python train.py --num_hidden_layers=12 --hidden_size=160 --n_experts=128 --experts_per_token=4 --d_expert=64 --d_shared_expert=256 --hidden_act="gelu" --moe_layers=[1, 2, 3, 4, 5, 6, 7, 8, 9, 10, 11] --router_score="softmax" --normalize_top_k=false --routed_scale=1.0 --balance_loss=0.00146 --balance_bias=true --init_std_router=0.0342 --lr_router=0.000955 --num_attention_heads=5 --num_key_value_heads=5 --head_dim=32 --vocab_size=8192 --norm="layernorm" --norm_place="pre" --norm_eps=1e-05 --positions="learned" --qk_norm=false --attn_scale=0.177 --tie_word_embeddings=true --parallel_block=false --init="normal" --init_std_qkv=0.0402 --init_std_o=0.0499 --init_std_up=0.0575 --init_std_down=0.0575 --optimizer="soap_variant" --learning_rate=0.0085 --lr_mult_o=1.07 --lr_head=0.0096 --max_grad_norm=2.0 --warmup_steps=200 --schedule="wsd" --decay_fraction=1.0 --decay_shape="linear" --final_lr_fraction=0.1 --batch_tokens=131072 --max_seq_len=1024 --doc_mask=false --train_tokens=674800000 --max_steps=5149 --dataset="wikipedia_en"
Below are experts of layer 5 (counted from 0) of a mixture-of-experts language model. Rows are named up (a neuron's input weights, with its number), down (a neuron's output weights, with its number) and show model dimensions 0-159. Each number is 500 + 40 x the weight over its row's rms, rounded and kept within 0 to 999. Numbers have three digits each.
Before each expert's rows: a language model's description of what the expert responds to. This comes from a sample of Wikipedia text that the model never trained on.

# expert 6
Description: C-cluster word pieces. Word-internal pieces containing c or sc, such as inc, isc, ric, oc, cl, arg, in words like cousin, encompassing, Vocals, largely.
up2:479493493541494418504500523496587491516489489453521501454542450551520513475561572548491513523544496461494457467479594425503528498546530458562492410516411394479468421479509485493475518579515469524532490486543512491518471483531473486529517447489494451560440524491571563443561550550556412481514559503466525507483497573539540473563529465468534473549459496460498501514494464422468444509479548510520508503528470513502503484467511545471502536505519476618548490512429496433541545494513460
down2:470433471566499429557522578483554413571474539505470528487513494448406512485443557443408462565480434509470564445497474441519520481510582465468511522567478500506496465466527511474457468458473519557489526467504493517520530514533517458514522607537550542549491485516513538491579433532526491502498426485467511489506443574475491505510454485558450470561500570509475516501545541507457602535447520548545502532499506488477466469490476480484540472485551496448502469530487461495513533502593485
up3:552436471464508474475511480495489506548521492511468523494488466487557549531522456488591444439512494594478502566505546494620459537432518468512497500494518516468468541457424494545484492547440509454569412485507578511416499505500531453465546404480513445550523510509515504553497537508454478465478452507488553486526511505406470466447464503538512516501461482520495580513479537494486457432521529572428489550492507455493558540569519593469536474412467505514524458480514472514495473510542526
down3:529503519424495585478534485494474536520453552452523611442501577444481458453587486502516455529491508527450542545485442493521540506458516448497441549499555523504437489450538452502500514571444492572521419524490523516479476490503407479525519465514511475485466504470482510548574518499524500523460475442480525536540506471505577484525535465458553468478571470475472513503402529538529511497466576521585518538464547459463552547501595531494469569488527461478487506494460567514514441480482474
up4:521499460497424514513514518506541412526451512570479513459447472450537562507556506433462466468500487548519441493493513460543595482487511554498520510491424544487475438505497469535506497437520466498506517533545523599446489482483489490609504445522451536587492437496496456467466556488525417482477601532556464466488528524494491489501529505458499511496502503463522491461531493549470599520458431557504465534562459496489574556482470550527499532488494545567447492435448530536536552467466531
down4:444571438484461505495465498466543459448488426507496547542443432539637470502537552449540558596502521488524509525442466537524469483479570460458504462493517566466555509504494570470550453523516468569448515509480498514499511455447536422451546476495542460464527483486512573560539536518494458459505458567457475512468513507530472445532515569439517484522557522431467507501498506523514525501536462445487477531517527460525489509448480491470528490470508548365544546497494480524566517538499482
up5:460508520443527506534496507559511516479476478483545533490476495477498474554484460512438531441483564535472485491474538532438459502451542512550572491460486445524490546528511427469454438470465415548556455541468485514625450440533451555481499549487544445569512512488511483413475422495462465485469515476460487485474499436496579478494485498468520540540521540540470511505505560491535511527524500470533545558513420562471457436512426499485579493569533528483472466568558484512569520515552441
down5:459534482537462425508499508533449518513555525514584508493411533435513491502495528483548439496528520454569517528478462531475555457468476537453509526502500454423504485515419516530436480534548443488526543543449562518541463558521381457541566544570486485500519467414504555501497528494574507474478437502526561522487488513420514495563488448486519500496486541473545461497494532503510430529500458567478495570539491513564529498471475485493509512466575468554511518612474450516473512450452536
up6:497496540517536520529533538483547501488458475508472463474459519402472460462436512440489511437538534508375445530528474492551522490462480426505500405542486558478549496479488568479462593487495514477467547470434546559552475450558533495508498500494498528469448510555515469560505447527487492462474591472517558540527409487545511539472480543473518469462477564492473508546492533527507547492452432542509608591542537471512476503521494566505412513495520466472510529518487502526451455486536516
down6:495566564459551458493551522477497478463469494442467436512517509510459469527474526449480498544445500512511399442451487454500523458482500531491513520520408493441487538509549541473481527435483445444496519508596501497479510540531539501559496557555422454506462522477464451496546427517549502486411504540517500494521540418487581564485541472555501521544469521554494494476479493422501432512546544490466442509471503491512501430522524551492512569531449516523557512531483508435592597490455476
up7:504474436479430445468543502485503535588489426562524495462502449519442520456516534634516519463496571543505497489456499472429473461475479563558511545444550553509525450512580466467533489562462474516536547492396497488507523472559493488570541485505511518482561584527555543450498535425547538459536473535529467482508547571498548498512469498464455515474480574523501541483546533466529526462489487464471522458510489517461475455533473496537508464475522544488544457532533474425471559482480430
down7:516483494515408529522509504499454483545505429503497549554459508492513517545520466497436457487466482553368465494486464514509553538518538488468525523486550516543550525527511479432474533501454536485500487468503556523504423493474569425496517499548504463509499504468465452506490532452527550504475539503517504497474616480530538507463581526529486536544494518398481531473484467538502535582434470448470454459523492414435516502532525472485414531565580492464518506515607571472470452491441487

# expert 25
Description: Digits in dates. Single digits inside years and full dates in prose, especially after month names, e.g. March 4, 1865 or October 11, 2011.
up1:549460548518458498515588420545474558500451502498467564461448546456515460555464478529589496506484470511538441492525470472444502502459518544519582525552502493487573518502507434472508466551483498484520506471473440473569488547457502492516599527461543538500474513484514535517495493384548520571535465504466442529549486477431416499531503469485546469505510462510427450563447487557480463476536497510535493505501559455488471451502531493510567488459450508532528458382514534500552434467501530
down1:462482492499527481480478504556542433439502496518495503520503486548518517469541516474492474483538578458476461522446456467569505540587423474522484511415526493587523503491453495527485590460552413574495414538438574493462500536598457501420507524505467473568469502544502546480532483548483457480486495512434466525424534485504439441461428465543517516469544518489500486502566516500547499496463483528511477449463543498452548534486521451485488477471521560541546519587457584488507506543507477
up2:475553465409461502521489554534519496532552536549512478435458477548443448483461496534462490424506500437539508501448426465522532480579472575429540528518573509487490516548416508531540507518447502450557486446450481528589424488521519532432516474472515437479524537424508476480512557462486530478472491499524528456522576503500490509450558557552550523444547488491466515522483428529486427559510562513504483556501544453519577559503543502547444487515535556502540494478506463523502483556502456
down2:573535459483433559457481457468558431552461537429496533470518502511403526490505510484448518533514494495453522493535504446546507485536441511567505533455485561471502516580530506456488572522586508526460579462489530441556524498462565457552519499482468392450510532515493477549440521526475548445545506524531488445492536485504536483504440526495475515531529468505506456442449455469490455502500500498511441520492522526523501587511500506514520495344498513547489447558456496491496493578452472
up3:497490499469495498491561515486465552536427501488491484454533462540483574531470498453539580472553505534494473513526567502518550466474486502557513479528445520497429543465427536456443433554536459480534443457446558515528486492499504558511554533502529482496520476489480517543573457446519537485475533542548593569546516522495419486475505440478452433496519511606494535452559487486551476519477493602523479569552533515484439528480464540531556423494500459512475563471477487507397495516489458
down3:553529516481580566504423540467552453479540492473554476505497500450511488523492504554465501510487519536480509538458492509435452456542446518446476429574530554383500457504493502567573507522480424539522578484488534496530481511491488525495557483549527428483627554462470478479468596476490486544461509458517517529514457522496537458528489541429481524472534499448432366489489473524551478471512521471480498486479497536532460453529532517463462511481490529564469537487529557490545512545512442
up4:495505496518438443475496535525466498500484444480465511546552518539570474513468520544488449540487509496505519502509458497420570591450449509491518528489486467518551435446588494480483456529497581495515510483440443457520441450510499446476443537457475596498480507549523461404507482430492510450532505456466453525469449488496453469442431499470503549525550472523454445570489470514527550408573607540398472532477473499457497487528482469520478525531463465543535528501508493526467470524468548
down4:539527452548478462513570503516496472426478506538525488464537516498605510484529534538484553479528513516510527491545526449420476517510498546432549474477485462565515600525476466535537561469488506546534474540456537439524449505542469510481550565532558549515456464505515517517511497462448577438546547471480496495488416478485423469494478469498522497486534464454523486485569518472540535416500458471521433478482565556494446526507456436487484492529586481453528454560409519496391471520531495
up5:469538539507472482429573538490453526451442549484498491537498490501486448467444525515437498409543464511497535543486516473465452494555461446488517551433473512510550499456500592451562461456480469524535440525489577545548481499530499503530435576532528482526431485494516442482473500437494515494456550482508537491492488558462495500468494479454498537502524473488477504483493591489526424561481525464457446559466542559415536547497516514538481419470461434464461425432540604512489555497501491
down5:473533510428531518488487438601444499568551536531541508524511514518507488528508418490476541487475463467607518506477505545561484460487501473521496442535473486508452507531421490485487558495502503543532464447425460479584516475433520547454536525479404525569490542443552473477548564486524483497497532438484467537536596535533508495466432499566501443514477466592469482507519482488505514479497447529540473416502512457512546557445530435423482430476477485488507462528486504548527521558502521
up6:509510437508571497419497496493492506498510537538559522507580571433494420492544511511481487527509533448462492438478563518507550571505517509493498484503480505469512575460470508527447510541503488520526462529479516470497499525413523428595570510506511477448473579501487473601538488508353447481552554493466493486493527483477532553480504498478510506483532565464537542554532514432493499528441480477519522537501508500514481475460521506510486582537474441544410447583547519438489423530507478
down6:425530513519448475544562462463509502472557475460479545445492523443509563528428566486530452544478500575523555578479501541526511519434461538491474512582550495510550496557544539563466481447513524493535518523464473462507466526450522517438525457454490532565503512557531489432459483507550512502504422512447525573518524493532543477479494512495461498502456503481486461541518473551419561435552539495556541407486556484529454442493421447554505467481464520471549502473447485548483507400487477

# expert 61
Description: Digits in tables, lists. Digits in table cells, list numbers and years in filmographies or results tables, e.g. 1989, 2017, episode numbers like 780.
up2:458500484558414505505522458431572511445519509421553452429497545530469515518542499443502501450509452502522513533490457500403469547530425530455527523440484517470441489554431509486554542544451478543512534492598468473526501464535458514507545486538508513532525514533552433498532523502545484515464475553579467530446509466502562483444532454517511506454480529603573615484493477434519461529507526556600485495488512497500456497549510542492511447533495496530492510497515522517540537426476536
down2:456490483503541476487503494526584507513519528467438517574492443527507447496514518476524491499517538438489482522460508505538514553530468523493557532573451474573510519539562449439578489567460413471538436481522552556483498535504529460484537472429509471549463519529464536487395503494472482501453478539533490486501529450521483502479441431488477577557508445505520543466523579492505445559495435465485465448595442508485578548497474478463538478413508484481494421516500536408519512470447480
up3:554463535536485547478443490523512501529483487508446540487571572496495513469525542433497499498480525536513496534592469509597512509408448582528541490442507423488508539478513469480550465493504450531506508544566572471556472432473589523465516504521483489485556478467495466445402539417456550554494529575524465445453485485451446525486450511528524462500537486455471484464444567478519473399485501498523495486484568448515453491479482452498555543428512518558494510470482531440530490526474480
down3:514603529541547470423480463549502513451452441540549469495451506479446498428508521515446523520500436546437554495463409469538459547523551454522584482471453484443508524543468498484574524509516469464456517495559550508430525444496510431552539525491574484529414503474437524436488562487552527494480529464494534493520513510478454530487502434524504558489513477470560567509515539524424437557503496541527479560477501513421452454537559477508555507461515478474517494476502506493576438495497484
up4:462525432454520502480523460492479561498601491500476522500455533547498519494472536535445536510404437592447548469520476549534522444471499525460453474517494449466478431598444474522459503463472501529489477443474520469466535604462487494475539433483517532492525434490461455543486563490472524510565470622471468504576470523446476472488527506550470491510587541496507557495506486485532450569552460450493570497483468517523573482497560514489489493506480562498459487567507461471534471490546470
down4:507503502566468526587489503534525564515442493424477480562510541436467473531507534484509421480530397491467563497539485509524494494454417484517517510488464464443536450541454495497543496456476522541461528549485480468503458513513484527508515462561468493423474439417511520494465495594547507446543419523510504535451477482521493476454553500466492513555468478436431540513471556573432462484566538575525552522527518501567500483535439492496518517474393503460521568525460499556525561508518499
up5:530484487538466482493408474551558468493438456523515510511476492506472473548516484476552502509467530490506469522452488491556447481475433489487581526514478497485547485492492484454471457520491414501465484510511506395538477501556467583592567486459530534569449495441538525504527520468449542592490457504549480558454481566517499506508508404486482573469480511439547490438570452484538476476553487513561515517483495492466462476586501600530549443503500489498572543456603486520483480498476489
down5:519489540558499449425500438488499465435448566521464547492498522508565432481484508513565551433481452532556432500458463402461467550470519462533552509486517513515487545550501464596483543465491424510457496525472536501429445477545396476589515526515525488544485511521543490568516486525481501545421489492473552537427516494488500507570473453545572515534480454521537520563517515443572549541472581524424478471420485505466485500500507475508532542505490531482531498468478509481518479463521469
up6:461483494488550436639495480525527484503528564526460439449558494493440536548477571505505553538435504511462455448499462463461535472487569458503444600462548463546506462500492452454511509462545462487501518552481486477452508467525506492476494432481526501470576480486465609500528517478510496546507534435511490561542446532505439478586524516548579518437503521514522463533530511503542504553481551501454489488501495499500574563591483481486466550476528497508491466524518467448469513487389508
down6:531496531486455507461518443523462463513482542502548451507542492507479539467501483457491514597481465501503559542479453464526561475487476469510468529453482470497526575548490565562534608525540451450494526555531551499487396478461520510549525520479472460481434595499495518496481562517465442439522496511479496431492495447537533534479530534515455522482415509484464455471436559445507509563500543532525491436441465531520437457415508563456537473479550521541502567391525555520484512514481512
up7:472465488413549492530438446493459538491458481496568493377528521534550515546480469564527496393459491502464476523490527510505506498551448502486509546456524487495428454529436530548567486464471555507543514461543487472519534521526439532513500515461470564506511448483550478516428481476483474540518506490452583518494515520587552454472565463489505472521551500548497538537509495486520463582470481506560453577584559448488479515554529447473503456461571513464505467523512519494506425415468541
down7:452431469503475504486533457457442562534511567482420498541509539556510517482519483541527504550563592454594504495444519432467519483503531505499484419487482538491548539463495454536500502554505536496433399495552470504497447508494570588548482475500553460448432469493507507469495425536552449420572476494529488454528521544474490511455424507473453515534491481493495505517527518450525546417516483576491546480469542477554518516542511463493460581563494513511504454537508475502442491483515572